From a checkpoint of a small mixture-of-experts model trained on Wikipedia.
Experts: 96 squared ReLU neurons an expert, 4 picks a token, a shared expert of 128 neurons.
Training: a variant of SOAP for the experts, 352M tokens.
Below are experts of layer 14 (counted from 0) of a mixture-of-experts language model. Rows are named router (the router's row for the expert), up (a neuron's input weights, with its number) and show model dimensions 0-159. Each number is 500 + 50 x the weight over its row's rms, rounded and kept within 0 to 999. Numbers have three digits each.
After each expert's rows: "mostly gets" lists some tokens that are sent to it at least half of the time. This comes from a sample of Wikipedia text that the model never trained on.

# expert 14
router:579501513486431469553451500489456529530461497529436514577528535527433579545557511607387507473506518510389457508543553546620485481493464475554439466431502487460508438568664475460433441559421528442492484501492488559508522616556448512450556572454524423579461430504521431458561570516485482453489531524552524491504394505522539492515426567551450481494472509539480492470451477573459538548428576458466483496538510600481460489369488423457553548561495542509531473509487521462383514531493538
up0:550507529517456465474563523490529488446525444538509470497525573580536446479464596534508533429508484537463488498431408621543566493488484477523489509487504484511526499505601573479489463509498540537565505501440514531485459557417522477487579502486468510448503468461499499511585527484512518465476550556441592443536500443557531476456442592491466410487545424564522533505506538559614506473476614545443464515436460419510501530452511493411444681491485467414444454357518584430572429446406540
up1:472438545540630511413487482543474477465521425473525441559527473496554518431460446498455462470536482570463436495585569558541448555562450479563536494613540436573503455609572564509472574506624484453535427512536541485491462537441501534514447554528437488423434458587613507487577385508480470456457471524529427459543505461399523421446469449469465465509429519493489480498529479472498537552498580513399496483547508477533497466449493417458516494496427535432583512452510559452520588460495434
up2:505529428483535471534486553556539530576561483517466469617457624428626461467523438471526561380549457434491609505516490502477412520479534553546480457589496503571499451519457480451424517571486560471451506561414515526480446508522487469479516518502432514485515510451484446454584569528530582445513426455527491522460537542548416445414533493495562489458579436483577498483553489494494470555513543491482509486491594551518417515506526425592466507603519422399488496577451566561446408552493490
up3:502379458507542553481463438506491492452472483556582606583451528435415492521487504544500435447473473457616376597482522473550519397448462466556479435534461537434449469588452533494553450537552515418529545509599486541501556471478545513509566398514469628475517494500410466520530534407481471498533537508545580474503483498454478475447476516537547478422516521483431575448416468578568484579577463536474504529556413488420500535518462473523564588482445444550479512529463546478510430486523485
up4:506496530471528375520520567553537490546477478541460552494538665570489549510570471471483485449436523432509509565478485453420523492376413458432405446518476574473420483514473460471502574483533466438433391486538558481509530548521420482591463499552551420497456477528500524461540554516584567471533565512548509441605477515514477484492529552544537432412385510487473519455477548505513538488475438563377489511492537623539515535490541436557468567501491527519504484521442575528525499454422566
up5:501533438493434478508557428464480534492443551478500460514525607485533540650571546481412481480534561547505483547508559568549539425406537520477480456415453516528491414516535497464435520486530569484475518520506539558565504498557506508515614527470598512508482474602600467457471476552599478554436499494377532475586517499495479494534560528582447596566513494542489394405567410565520554512590492507480470475510494504464454445463554450566468497439498505470558443491441569425500578494564522
up6:589418544381486554473482559603478401468459609470456563490517523579588592520548539439456521533555498561436506573479438409598492456455566561471505385497528502567455455483580476451485461525467485534565460473529460466458471463473508488440467488528546515485522405534546499455544430561458489503528506432481519537481385513492514465495494540457548516516395492584583517494533415565514522495545389507510463468579555577532462541492453531420563514489486521492494621502502433440464453496481521
up7:489539580543442522434447449501555482497522377514517536497446529526647469490508581466462527545479448459477482466462473431515412541528433462555505484367512460558483484530538482544492488414517518537418513519528447459482460628491422506363528520464456518437514560486554497501578520430446484486454519427633439441550502511451520488541569557519485423540501501500576500539451522487439538499439562517437444521506409553535536488421406468538599521490422506455516509523413521567420507540531521
up8:541539584456539492517508545432414542452583456598507552492530521624500518398527498553526464544571449519535459480413482543556575524523485502605578505451530444409513409523537495407434530495426537537518537495418502533499510498586504475503542540489451541505459572552578493555427511523522503535562598456487572432491417425570522512422454530637503502472421553569461443579572572562490469581510527468504511562504518513474546478470500425512442433512522496509560528458528503545514453523520594
up9:486532472492514488620514445480432547560565641550522479537449517488441487561496397527505488502453467452505490499471564479536520480638553510552528507477515380425492413533556445495516453524423512427525467491514518541486480532511460393535543485493444431438526420534518498452464546439523580581549515441538463428509475559596627556445531553480421406541474397441499502485476539497502513499485510540519537460560499547419401515478508438475478524367494430479455537497511574479448526469502578
up10:564502503452546466461545572446438616484492468502528466491511467430435442494480493506496435498537452448481474479522464505482521420474519500397488428517567469446517447600571547516518541469509433519580558567451419496481513501557449565368533556544517435543560493581525482504421382541512571465478592508466508533526473563551492609458521547570507418464470597579544405579448451411451530432472495508525529530432526507433524534496439536513383543482518512488513427426572489586490478476477495
up11:497497504490519495467458484520510502590540475439490593540550593520463496486416501591572405454521568376406505587556521551429511501492468464514411490503583509475409484510524489503437489529505519535541510487582432528491576461556432547513580563499508520597505496466603456534543507510406473376459519503461521550540535547394501543497467570492469525472468479456576515566475552506485520537497515518501531466442474447464491479495466435581466476454543416476502504472594469473377566561606372
up12:533548502539441431417448517471444488490480539534545539538507598499416479552577452619454512530546493435471387563466442548510496480474483533478556471458507514392451488570487447550479481610465566516496427516519437548537555508502480523382565479496506503567577538459494472465549451510501463478557489535453485521491463514488568556427465491555530463512483546429522467577559390495495509403524632447524489569478489598484519582409495489567554559457580591422418517536430443470464490513553477
mostly gets: " Mer", "idae", " ac", " Poly", " vir", " gen"

# expert 62
router:513528481504454457551520495452428503496525478488609434472497482504582500470467447535406466457481459532438472488507551499476521551440523639491544420551417426573491441566580435484501430578457552471549608441554528489528512548524547376459612508357547462436515453497560493543572602518495519451478558516470530482595527497488553524528513455541486416451529506488638475533516580440409463463477455467451495515593442524512441469480493480486519535499478520517436536560527435498558547540534537
up0:508504475494527554445513480511566548513602520373505488519571517512609488543481485488470484446466525437475391494515492494548494474606469547417527427417507538517511493509521404390418540514563515494447597434581519478542465490509540570509483475472575480509546469550568527504547464484502555477513334512459463532558497576452423495505491541536523469597479441501581500556446572540528570607512453544542473613484503460532561450498454605500538538472544546425546484595458516502561535443514515
up1:569434524475484499554444477526579443441541525432493444464465408517591535460429565509510549409459489494364567440475494433475423498524528543438487517522525459488582454459490462396551465507464545486482442511502415370450472607517549464494518607571487542534539558463489560489490546497566478494442533502516486505467522585501596567451504580445598473517453484531584453516556494452477434481422455538470554572447406531525480560520517438422563494483487491569469498485513453508549454518587419
up2:450518509531472489509582506471512514499473499522508515470507532501542519477412461541429409491507398480550480590531531477533543462554484433455532478665488538546531544551510524497581483469436450524464453518522437539448453520524499506492495546327530593513587482610485493534491465486477514545486541431513453411440464525447608543507432503355496556483580467533491537485501560456485519419488494455473520588532475577443535557526555449566483424463489567637512402472451487474502429554469493
up3:554437479602481541426528561445512527525447550508437619455542434551570492543457544445435499535457546523464540539456488448608490411525531505467448468516530488455530566457599447458485449464515460524552511513474472525514454462482472411535490569513494500558514494432523553527416582508473474516537473497492543506458503470539580568497476563568502484513521559515562534438533576414434546588472515542456476505419433473433538478585412400541404543437437559457584503438497478434518645581512495
up4:558449544551374416483477455525433497385488506458499445496578441541507421509485582603463538524444465464507587561531576531500550481477453443596452464524509615464518500490503427518498539447484538537599575407484578524487571459516467547493431497492504379521537495460445448531498586538512498504507450539487569465493478449459425461477571503585553511481480522501424563459559535471551411481535565505477449435549516487456531504470453503435440429479416499458581575552386540523478523445518541
up5:473579565635503580530506494516527433493508500450450481606396503516534488423457576439477440458557397531442548507472549529459450483527531546504539328527529549571491465596509580432492418430525465485485530437524572434543477619572495503480431550457454525508449589508487495488498485493500493457516561582537529489525463538491523560543504476506467440444476460482494528428541495481551490535520617543504505406532535478501536578447442527575486492482513465468518559471524456428613583476488420
up6:489509459450495482498492491484478510395472498514452508488586508542463473445530475544538511551470550557497515564562610520510448513516493547505413562541542543466552533483423388516586509514535439508449434457557496514545499457467559544578534579460543471564502481471407456459503557465511539518493459573475564525573436539510516426536600579479528486364581549430452547542560416559410567543507513415471463393502502499541555545527524472478498574592507508453620534599445480497525523483594425
up7:510567438495513518448547474578605472475508520493475469476500544626541508490595490503553467476489562644558476469508384395420518525508485406463473486435482572476488593428492545474518547531516557456444532435508522585519569578518546438551528520556461507526574528531588510501485480584442525445492619419479512521422472394493600478543495596510397489603497501513476491548496519520553514444572460508466439501459525502560515547505557460569567493540546543492524556565451550512516461465487516
up8:458516542475435498453510447525514440445517414527443520504478518447560531498547428499526545461477559500512475533543495543438497490410559446384545557593535510490453565504512406466523497487565457587562462507546459522451487540416548529511439555476534474470568543531523595529615451494461446519425445530484332457497524499478523528434600497445426475464508477473463459511464443501473481495628485445510528560545639531586474464531516430496500513532484533394522427511417504430582511526448578
up9:526487510474528447467515439581478498488549483432585487517469539536489482510475442476537525449467488532495477543477424370547518496443523486505428463500407437455519447453432529501528621433452534521559504448443464470524493472547528501598450596508562539572463466466482485477519513455647448522627584457511522459442507634434523506446490552499447514491437521574496463432526608550450552512461592453491460485504429542480566548452491490441386423433506556407473452517491476514403520521539508
up10:462489520472464520524472575515463539414489480475488436533493539470483590522532578538462448505372482486497489489567550568499509535573481490497517583528526567471525456438546627522492484461503528603472513511523533529504516499397574491464487566461538417502544481493595511565426492551470503397553469593470475546446429478543443528451553563509580500581491494538461477605525481487485426439509568478506464472606515466563462505425478593419473462539463465340442550556436453541470441558498583
up11:478600543579447467508538412444563521565516488550458507522466631502414501550497580558482504538536518536524509467495502598444506537562464603573393483451492444476522409423550517502575536500524494564521518495467476439528518487416474577445492546479500494513441470540485483425490514514459640480534517442590514523476532579501436527463575419436527468490550447553492504620465563508440601513511518496490646467449464530527493528566499542535449460428471509543529497534545478479514534537409603
up12:573517503370552459602433454507479511482623559429486463549506464541475509441414520542424475492371468407524525507481452433429419453454464520548523581511534511457516504557542436458479561432461479513550548532434380521510487399528449464398525498474479488459526528561447519472478589562485512523572622526592458500461551566472498504472509495524424548446540560522553457548498562472548498504516459476483518459511520567532473487521590525410440468490525380492449537510492578479499487530585462
mostly gets: " members", " education", " work", " music", " politician", " people"

# expert 18
router:465497444554509414557519501465463596483395592484476465464521503580454532545586484493499534488534458580502504575565453514525467563484481449519506402329522485510510404527597460495408485547434563454508533467512484560513558499650474503566552528481467495524538561488452482454529614547453436444479502607455546548469430486504502543544516512597477471561490479569535577519467496515450561473448500493484516456546544587505485529491463481408609518551564551529514517585491487513483560542423519
up0:364502492532558503428429499475462513472468430445517473516444550480413572446527500450414538565562453532511553522572507483532419499411562477565454438343521511649476487492575457564448530499544556466556523505423509581467519491530499479547565458508522596562489515486479428442517534558543564519522527541518453559487401499497532497659541469562557500500494503453546536562543609520505568492470504593513491540517505571512510576431454528483500517576483491485535530547468467437447558491488482
up1:540559518437440556551495465498482507536486517541469535567519457601415534589468490498447462514486447543564509507501409513522470546465433502469536343445536541539558455463506410483591545548472558530478496406578565516490545459527495525410537496508495356583458479478565513439592540570532494477502450561521547536482603445506515510476528462584450472432549447540525431523587592448520546432510510427380546522507569570507521482541459462482480548459504456516486409465542417461497470479443461
up2:415552523557578426529582514507518566496469560584477580575425479495456500496510479514511485508596489509524532489470412498545506498501495509461498540483530578522462503464548487525486391431516542493586523545490492614484477584527535437483559399489466531517532507577490517467524502489465478525487536538372561398580437550527547434553523404521427384472487501545485568543500498520445470461492486561427506413518484592416591481472505486409504519466595503520518540628496504403436449573481558
up3:468463531470420402589540509424557453443484542530528504531416552588533441443475494484542611437462539558469504427571507484454605506497476480503383514416486508521341420549525481588427459604523548573451570466477533458485561438517465499519506540434468474540493441477445530409501535475513487389519530473521564508589468515531452522452475498463516524546595497526498531522508540420519519513486471504526401512535609381535437568463461461446581497532453556538512486460546493474498473500501491
up4:523526452444546459432509466489534568493426486453492562507567499558530483421584468565435478549531495594457440571405455450509498523475501533531479475540557511583470470571570466546532475549519426449546527549501540565416465544490481513455473469525427460407552471533378460446409491569487480537488453464510504515573592498468518518429519522563619546586494428557557483569457542448433473574436518424460476490420541513488509530531529476483577530444459511544430489532446470563360572474452424
up5:514488480529454473526437449509514468585500469528484432519574418486444511516439493485520559482477470514501474525621532503473466510405526410612526483549499348505625482511527461524419593559494537447525607510545563579450551435577495511602536533484502587521525530559503487567488486484499451525476452449527645481486536519488364503518487496534461434540544577459532563505518519472430491555499502559382466490505589477473446500524486499566474464455552497478545511447515499482475554533455635
up6:520626557505487427492531475505505518556478413577515467513577440491476472478586467509476451399483561477516522477556483472574478456465578523535515503518548524579498522463513449470485417632547573502459422486625435499453474559558521446504544507473498523524504578484487484520561431491499414508462470469426534461426407548434564478546599474475511428564565441461457549512449542440450570484581492516485503411404486573577564448538416447512495537394493471513589520544423463445461484510518500
up7:531502429477455403461471464544484458426511565492458500487533471541541585588464523517490418492561389521499514517490499595525465438527489474555383497524481437509532451531616494490515502516557526551563491543493573363444548409539465463491485587541577498499522499546384473494522483553551507509532543533454468583548547528503495488495557525520460417555425537484506578467528508503491505537535411492529516538558477448609524515442577497536493591539378539430615424521486526539404568429463510
up8:460565542505469433624527461539489513477538493520495547517602399485572524420533408527559460499605412491420535533606534564462547503533399548482550477529505501511582498446478444469458476506385545499495404425443557445478504550586452465561419523455483468455464558468412453462519559520513464517505534512481485499394424430468411536515498557524580485554455448592542523480525455479515507546473408550469578526542407554551519549554555501563487559498469494554527501503516506566477473413507475
up9:509498384449464471490461530536472470516462534510508465571470456566483479521556521460541511540537523380517431432555569460471493440527471471451552437512513489441397529498598639610538528520536535448571493488495603501476455504492497559504497521515450538463565467509525444508569469581487402423395490512467582541476408448592494480523532487574558519552488593517457550493418579486499599461528463429480568457548614543495490514469556592469544485492457481494408469539432442533552480453462513
up10:486560541512495440531550546537533510483445499586441503501480405469488517499479494555455533591543514490476411468543507568561470531555484519543505520560409481380495441529526394545482461575550523549503511508498552598549492587472434447550554582495553515437503500534559552471472430537433512514548421521478517559480489518502413562447525540480507381514559445464575396560483500512419477501621534505517496492527449467557560551424409540550519496438435400502577490460515500501450569609408551
up11:438503417525536360507393526459419525506406511541458598470478471513516460554575605495550494516487486495568531543456512431548471513554492529536382520561511482519493458568453398373478490442484484407506557433467459519449477472502547451525524550461459456533494431429455497512475511512456492465519515559488535459564479491434394535483568440566506402391487490558435566407553496564480502496553495554505411517588538531523473572545484511527464456497597540515408538529466553551489525477455445
up12:486623522436477564503536531527520489524456589528451514512439472442465492458526510506499501483521425562452564581517446485461512504431488538492586461456524488527493385525479527522550483547459516438314539497550583496489497578588463573448496511548447459510600504545474538491582505556489488564511553517516436631511453470538567517478520497547593554552511436533403494465468521447548476488516420521507488450513444558484465541462510431403495475558470428536546521610623485396446506513451506
mostly gets: " im", " hom", " pract", " JPL", " techn", " cat"

# expert 49
router:527478413533523447556555578447519547463441554423517441430498508597563560409455450545496459430582425538377474428435491538493477464446521469456502460457516371543478425619575505500509425537452500454508483485508477580499429467548500436494581491417592478532478545490528531374492553476498516418454494525527534530535464506449497469545472496505484466460536495574538551494438493511471471477474490536369517518451538531462427526525487515455624549412518543510575465474517452547447576536538432
up0:438508572576411521568546514459598512420520534404528526533559508503568501422441485481427467474508404573534549620479533524511406579514564447433481519487531529618510518558558431466503509478408480466436465490459507387488523549523455565470592522524504484489451458476490408388550567386437562458525536419521496489514526421479457572548463480516515479515465433500450543567509439406404532520498461581441523478487465542450523486537489428508471455473505498505518474542493438530434492421468511
up1:427487503504500469477477569481522498569504477483507443497512473417512533392372467431563533520506386551425551424473483495423496519397568494495568474499438518475435521647537508567475461528564526558513518479547532505545483421512512494487540546437567508578407524450487430362436555429469527492509502598467461452532436539557510570497568463581587466565430456480521499488448553496586607532477508532509491449536483531419511526523464473487496469572459526524425549437505477491503599521492427
up2:550472494487511446360555502458399476505609454511517491497432419448595588510487566501512415470580518455451508474491521466554416599390539538530541542537509544520513506448555582498499494474513509460548465467513480523482522484556539397523507526592470525503564557426473414478542451581475508501459571599494532519526461523528485504501480540461542498493567574524573527490536466480587456455483433542545538486518625440470449620478523531434553534496489530460565451519411460396514603546544537
up3:534509502500434475492584475536534474498404461493497482565492550582543333517595486497505490366462467485429414461524593416536468420545506432455467470411503471495526483528470447516519560551510483481459490496551572484514497467573486482511453523451555488472461454508621587381462510408576492537459480481486432470583514462600374539517602517585532536529513496589542488470485546436536461566472417508528479522496495437562528497516514465473460431468548451468519483464563461570448482563480499
up4:489497551442514403515413422537504483463475540481451518420427478451582428447509433490534500396561420495498604464502500480550457498520535544397440506354491522464547492495533472420531492541524532515485502455527470574532419597561462586520567468418583500585455456556516472472464559496522551436588488362470456489549418484510487543453504474449512495543480512492471476569383481570504549441529511444487471508507544540431550454472482399430583561488529491413524509525508525492476510466448423
up5:436486518518449464412430474513540495482455542529454589480424594498442516499426448492496465516495468534446520508486478525571479531471507569425425522400374460400501451501441505522469487547469435501376524378390470525524427447567549468436613534475484520490488490508487543479545441459551463434426556492535493507427512436507398541470483555418533519584529526549493510580471452453503457513486517508413529539506470494481529546450545551418511535426494555599527456415523432464418556573541513
up6:473521471502502532412500462583539490403458505442483467536513520580531497639464441539478526433474352479456531469549500478479399435422408498611521440648466455530469450492484471442498447548497464409515483503551515585464542604495477518413516594539545457481540508488497451467474466488527604516527473499473554553443504536396538464583518470565509518529522485517472504603498556532529465497453476464535488494534496527529407482568501587517601558485529455470509511538441583484601551512508466
up7:562536476532425495477506534502536566519518535500456494503521581518493576541491520510475464499511508537544515476507489394457418523547446513446432471579457492555433519566578559476486483466409486557555516534529445537507554554588512517476639430467576513457517454465579532418532518453562511485427453535546588639425391531548482518568552411432455487524424449564575564437393474507580450455447477520478503537475516509483498544520625481492598528490456469505434508486524495550416523413523518
up8:578454523498471520489567527477673499484487633481571440497525581534513546471531520482519439445510457525514523561512505564518477470508536515436434426496539454471569508440483580528414474507530501409485542543550492609492468471431463473506499371464540488537491430511439592496451459464459555554513447546537462483505641509477492570595508482440538435508468380523573512539511534467487510492439444513397479482504418653502534493500576449508434495500552548531535488440568515469472512498540453
up9:489423469509477458383498551487549477531523559456472515535429631522471450491495449535427522453567504484485431495552551489477461499388672474494422546597410448561521535470474497491485520527458499490528463505440457491448407420539531548547524503509521498511496548449527481491418497508540450486430573502595544515552452446451387504529487515386480406528526603535488437562425512525542500496471505501473508454501532385484491529514458494555504438618566482522439585555531541409466507513541460
up10:556541457421522436502481531447526530456493583502471447529522423510469468484512499454523502499535462520493572506491493575522504498411555508517409573491588469419523479539566502532553480619486578537510478411495516664364530484552624518514501547515535462631447469450525482470511507496500456433522523548545653439605455537551429513530531544515538527455506545489506525484504379502511476457509481505403530480464548561451506420487545539543453567449525478518463519482576457504462542596479435
up11:529447477494498553553532479539586623407569392442519497514546664481512429532530528467520513467495545574517473472436423483479489451476491504526504473475620400459516519470477492543450439438482550581441449499549581549529491544493511460495498497506539521558537479530514509500528426403459547543479447472540517521472452458549618454506488557451614544574437456555527535474379488589488517408452535486427466554498521562453492464494517454518396437549490513414453509533472554558458587482491524
up12:487588590588562503532522523432535415493517511537497446558479539501561504484474516595521502513544505546537442546448546522474487515459555504551383523533481457494541511515412445519381459548561520475578480489475561418488439518471557480481537448577378398438559531515568506393500565555519442478482593584491493512550570531544517414584549533523453550454451452474536536521447510443549465489538450582488512473461559478507456481583547508416566540502446509488480644532559576482431494523445471
mostly gets: " tra", " gra", " so", " gener", " bre", " em"

# expert 12
router:446540437429566440528524500452504542537485591443485488521517426562508518495447518509461569451452497477386401448581566552522501568451596516463484580511423488444502409536519465474446438608509582490534508464446526517571503400558599471466513462471528471419586493561483546435592598589513558465442529525512553511500469519503601533570429481546464477500436441505514513519437400443566528505554528438488413462550544472564505475527520459484499428494537590436475534548490489491437563537528483
up0:484462452451444569504590487458440541556520434499413583585506494570486514435506483577447512516495491447543438470496494486504495536524486440432506475562536523483413508555449471560520344467523530493551546593467495475467573438543553505510538471475513453503532511556553487453503486578464495495499532558443459465591509490532566398532453466549540522393520532526553481518619516471601456491513517536528518510592467521435432436625509552403511548423541502498516403623502549471489623501531481
up1:523470582461555437515515486504444484480489496526562565506520559496460526475433492522491507483458463458456536427501600498595527512547407456442506458471467531513440424508545527386524499501570524579460467552558425434591476576416589414464486551420484552553609503497486600503577507489476472569401547440481476545508504497567551454438472496441465455588612408490457535502488534447498543564433483589516536594511523460469522513574473484466412594506497460482437586435488567464540509469529510
up2:478493472542470500570522577461545486491546577505479371551531546496494540433517496485500604446473459456447502462555460488431550504475432472488500503470469448547549489440573508537523467511567526534530425520450518485551476449501475530526462484407475530456533535505455526474492384492526624527436542542597510453427459506510534441459468560552543473493488507448526590543435577493529415410565446472374511553559437544551610476532391574470576487519507579402549612526481482465466576442440515
up3:497514487512505419615556493571575567510598540356481530462449501514513438575530471552429549576475501495464477528532592514453489486458542546435496508508465479540538443518516435558546498508485535588644565509505403504459535469529489613471521524414511507498542518590650573472487498528573515525580507400547567535482439531510492512499534507498421544527482537463501488513484547474485565493512536418490465540497505523512459519560465595510521508542617511528515471533592396398455545538538543
up4:386424523503506479465524448492530489457513630504519504498511446502515500483421470487506539484495516464479492469487393418543516522472646498497468464543573591512468485510554477460505541508475479482532497498459557461540423519438486449540448508324483429501487584531462388513446475383537542416463426474506602433412493519471522589535531492502479506420462512517491489548489511454485446427461527533521500568444477503394488568453371487600507574581546428536515488472497454482491541562531564
up5:528503471599520456534479519502530423532465472525577486617525503477507457482479514416560518547616537537494416440554582553428516473508511625485571494471495571586536456508548504501421418469439567593487508451455500616573508410420544490493577602507467510491518378504528439537470512493494509456431446500508581511529475557484455501480367566516467488513417538443483486493390450528484516564517525457501497567474492530523443460498528448467447420488573477509508470474516575551520531511617540
up6:539456581452561475494495505530482506485453480491516523523409455454419468446533553441491533539417435522474445439491463590475477503554545476422483534497515407477530409462566549485518527394572544524402405459546546504582491456457495467472484489513510498500586436499498397456562531486484540478508510546502501498558489347394460455446499603464475474536464492505501465546554488596568468559457534460540513461449581412562458447490474409501492457594568496549459550542570484545504446632452557
up7:493562456487517487511428499474529544476550587434440425547507469447521579472512455491569526575483503517507516475511601524502525618498513485460487432540479471460509448494385567512364404516528515532429522558487458482492525419565532441527481507537542533494546470418467520515543541490496527501600472610507487535512495499404502442519465508505485512557538559529608473574427426484485472451513487503602527515596602547562439492366520484412555491528456562486574501549501523447480663517487512
up8:499522503509508498570438509549572388429517459470442489559454512522561524473481441550492589468500513421440535541513493498526465549453459530428395543466473595562514534437531526488503495560451533435474608488586497562507516511542590521469518520519404519541506434449484500473479568526523600494618544464431480501503544428479467515476502477496402503496493531535416421599491430433539470567513540428533347499461538427510511629524556589516494514585514591534546545463474497511535434546439493
up9:364462444544517396471564457538447471592514568542464532481403454432515560389529502488439524525518520414461624570459531528403526499467448534448543534473522425518599502548453478530500526550491432534540560424465540578459467460497493542503507574528501474434489511502546446466512493459582558524490540482472532489485467520480546432568476490482552434407488419539430517533478527516488499508553393524541555493347475477477584568466492502456518439475457563449476498531516423452507584474390473
up10:364479512442620499465539594463608492522522513464456428438462578434467484490522522508559465450505493594433416519548486527498587500436515525507468569505606404475517509487511597563582474547500530488475518518544450500567450494592444581493431532575468442540460589490503571566486509537461476452492495456535571412519507511461536525515472474478472499572530406505566524502555508500449544425527480493667506468573498604465490581464530477548427521454521553536496456452505537515442543502487447
up11:502543534490506438399479488523497452479530508419514527507432528482552499528461486520543596529434489495489448443611465623552473520494455484449407522575452477547486420564492552464435487565479505538543499428459485458469460526485542396501560575372471502401533526552430432523595522625510488450423517459438497535462580543536511529580529481531517473538471523501514492521543383497534414533660518522466526446538470445568543586469583482505495498453511558412477459539508509529409511507486512
up12:481538491462471490480413503555560512561408484396422482476459449546473475495485558526514457421569571536570518532653465453514485545467479513447478586529433540485497432515473513517454473537605586479496521469544503491606496438508484441487531530458491465563499460481515548481544561468471439593532477547513476482470399512516555511513513468498495516512579571556535525501496492570588468540600462499551505516485433469556507387551436629386512466494539612520459509573418445552476625541486502
mostly gets: "frac", "/km", "у", "е", "а", " zone"

# expert 8
router:493463433541494493486514541498540540561532493472442584554544502592530488483442401511403502513433475568447462481525494586531526458454501498465532494514479499548453461642584464570521512520552521465497511494535435526528597432493501477520490579468530487436585506424525543408543606556506597397530620531495584478482513453506527545579516534525460424506517485486503463479388445477542470493425500478531478526678509498506527457371527487540523493541546520514478454551513454546392522463583521
up0:519558495573525503421489488518546494525443508437558466569424520464524444438372539504480369562537504458508500433501460494524389449417490491522505436571462420596477506534450515529402514505443509500605506520503441413405437523469522495507487450499496558472527520575536536481468476394520425496480426533521517475508566457563527400497607534550538497394570513399511461402534549453408476499478492528462507523489473501482396475535547523508514383435479549556458492531471463592513499523533452
up1:501519502507509532496531522545543523515481466510496433444460369575501531522490510487492627479452417486539553444503404357470482480581549554589539439455476466537482550465426454490479464417513451527513610538479498487466532604534439507545449411532442485499447454545495454520509457499507500488532512509504578500547567484555412424523508520491559562505461439449574577601461494480595441549482544562502512453555504450491490511379541351529486501504503516554587500487397477499467550397536527
up2:525447390515536450524525504529516497502583509464476425503556547463581520536522555411371468541498447453527524485528485510510452369394476535545538424477470469441467528570532504515575422473498528540486540438464399519495456456517487445489499493425522447578593472461527540526595516543502502496570508432495544443504412517483579466593572409537612439579429501430466569513493557561449543534498548465498499487459526410433546442415488509561566554497493468513580487498568512428427509496554522
up3:470591420450485443499512456440472416565515554563521435495436549538512477444523434599471440415470472547505468466430509432471451475547427464453535480518440530551523478417477477546472420532460522459502543524465459501551491518416588438533550482444575407513550472417511549471495532455498410460489450515525411526540544599466509425633568486452498388421425519456540513603473500540618415536498470510526438446463538461536506538517449526567576565454517504473501527453532553585531510511497504
up4:533512455454588565465506534517619560546529400467500452427391558434534547544513417488588461489494494577594477508473507626501473471495521582485505512577587459525466544476540549549539480487462434531527458460428459491468398476519495519430414594542545507517456553529521537558560519462454461523485470464462529537580509534489583501555568528474452548601423481533488540613524559499447561539510477519516507489608490472554572600497480524603411461541500455502536514530500544482480513569490589
up5:491526505556573586521484446486456520616543507449500476464502388441410529590621519601500519494553507473498544508451577565444477475492555480604496545518608397533478485413444550506622422520506630508478481540472502424539416478549485490452411498561513487570491496524482446524568393433477509460532548512624545510490542495479408424515506491509504410497518446461590526516566505425497477544475523506521475472529561531518537481515611462470522474469559495527542489515463492564488521528506437
up6:528495394500532484434440581493598471473515495502452540540537534526514494368449534442477508516556591465580493421563640449441455480454487517591428602511511535449511443527518419454591506501490492553496496381525551455450523537488402472533572554540440522470450530514480551545479415452529477556522350468430562467505497501504476556571464536560434479580500614463485484521506472483566512461514424481493531546541505455520436444478539480501522536551529495432544505434575509576460555546472516
up7:478562522503483567447524449451572506522526546495467556489388573417554499461545446435412491501584361496565560408513463496495477420467532395520461465596492420542562543599479481524556500478541559449536513505455461527473390453549454435605559500543465540517556568486456486564450489529568487523495464492496440476547535523494572466490513495499496414496527467601571423528508481523520495520426584470512470460530455507498475500474501507573582619525514568582493589522488512612451536441537490
up8:462517432553474501558516505430558543549505478403503523491486524443517587444446512490483542508567567555471529464471512481520518516459534447474451512468498511580496520457562517536526570572431547482486407496435480418605487490510533405489513490553414548525461426458455382545510552546449591447530535520522537448533583478424502505417399593432477511534496486462451417490477564375526595503519585437449532496552505517552458465396544479510481552586524530486472602597551398463475490557509513
up9:520461468488470535534504475495401471484554464406518529515548581518577493435546391519513515503495406465490440468481541436566490513458527519448514461513549474499523414568482505514463563450457448514468572495483546466560511519427546457475510525465506493453600572589507553524582554539448556516535506413456601399550507528423550571463504485438500531519460475471467543478422491504559343415519453562518509581581495493566517556398597591437499470549419483480520553415463575510542521455543554
up10:483497440550456543549449354496440473560512605454513401516478470500570517455536522439582454496556525497583521517513525509492513477543455542611557554440574484497442492449557480498488463496542510457557584493511499496305443484539488571493608573562607495497513526452468536476541542584461546521429476556468443539508482491425444421482553508539585458550512526435518522497536570487547505518450529543476498499510470412515633472427455437460507471542522526439504506468537512491554550498402443
up11:451514512523500460516571542502428538511567535408428517518489462543519495533485533492449507512536469523453580535482486480511543433554513447487476424545587504468397436471445400496550484518519557479565528419508435567579556490528492447431534518483484590451504553453484465445595528564506458419455572518433464424553422409490503394476535514475556512463502506462519554468474445469640541499480497586407597439471491513598576574531471557461571562480539557501481494508581587563496500404464448
up12:513532466477528516429529485464576490475506656469581464477557504548503497556527533518406552617478517521528555616424436528472489490520494500517513498519523515490441527482580464488451448574533512446536520474545553595407477484549567416540633547567446502571450519536533544472496568489475536512477520462456549578540476465582481490573471467394555524525447549512516582453588516532598491510464446420561504479414488581423528552487448476444393538506549550571414481503555510510480515514463564
mostly gets: " −", " ", " (", " $", " [", "–"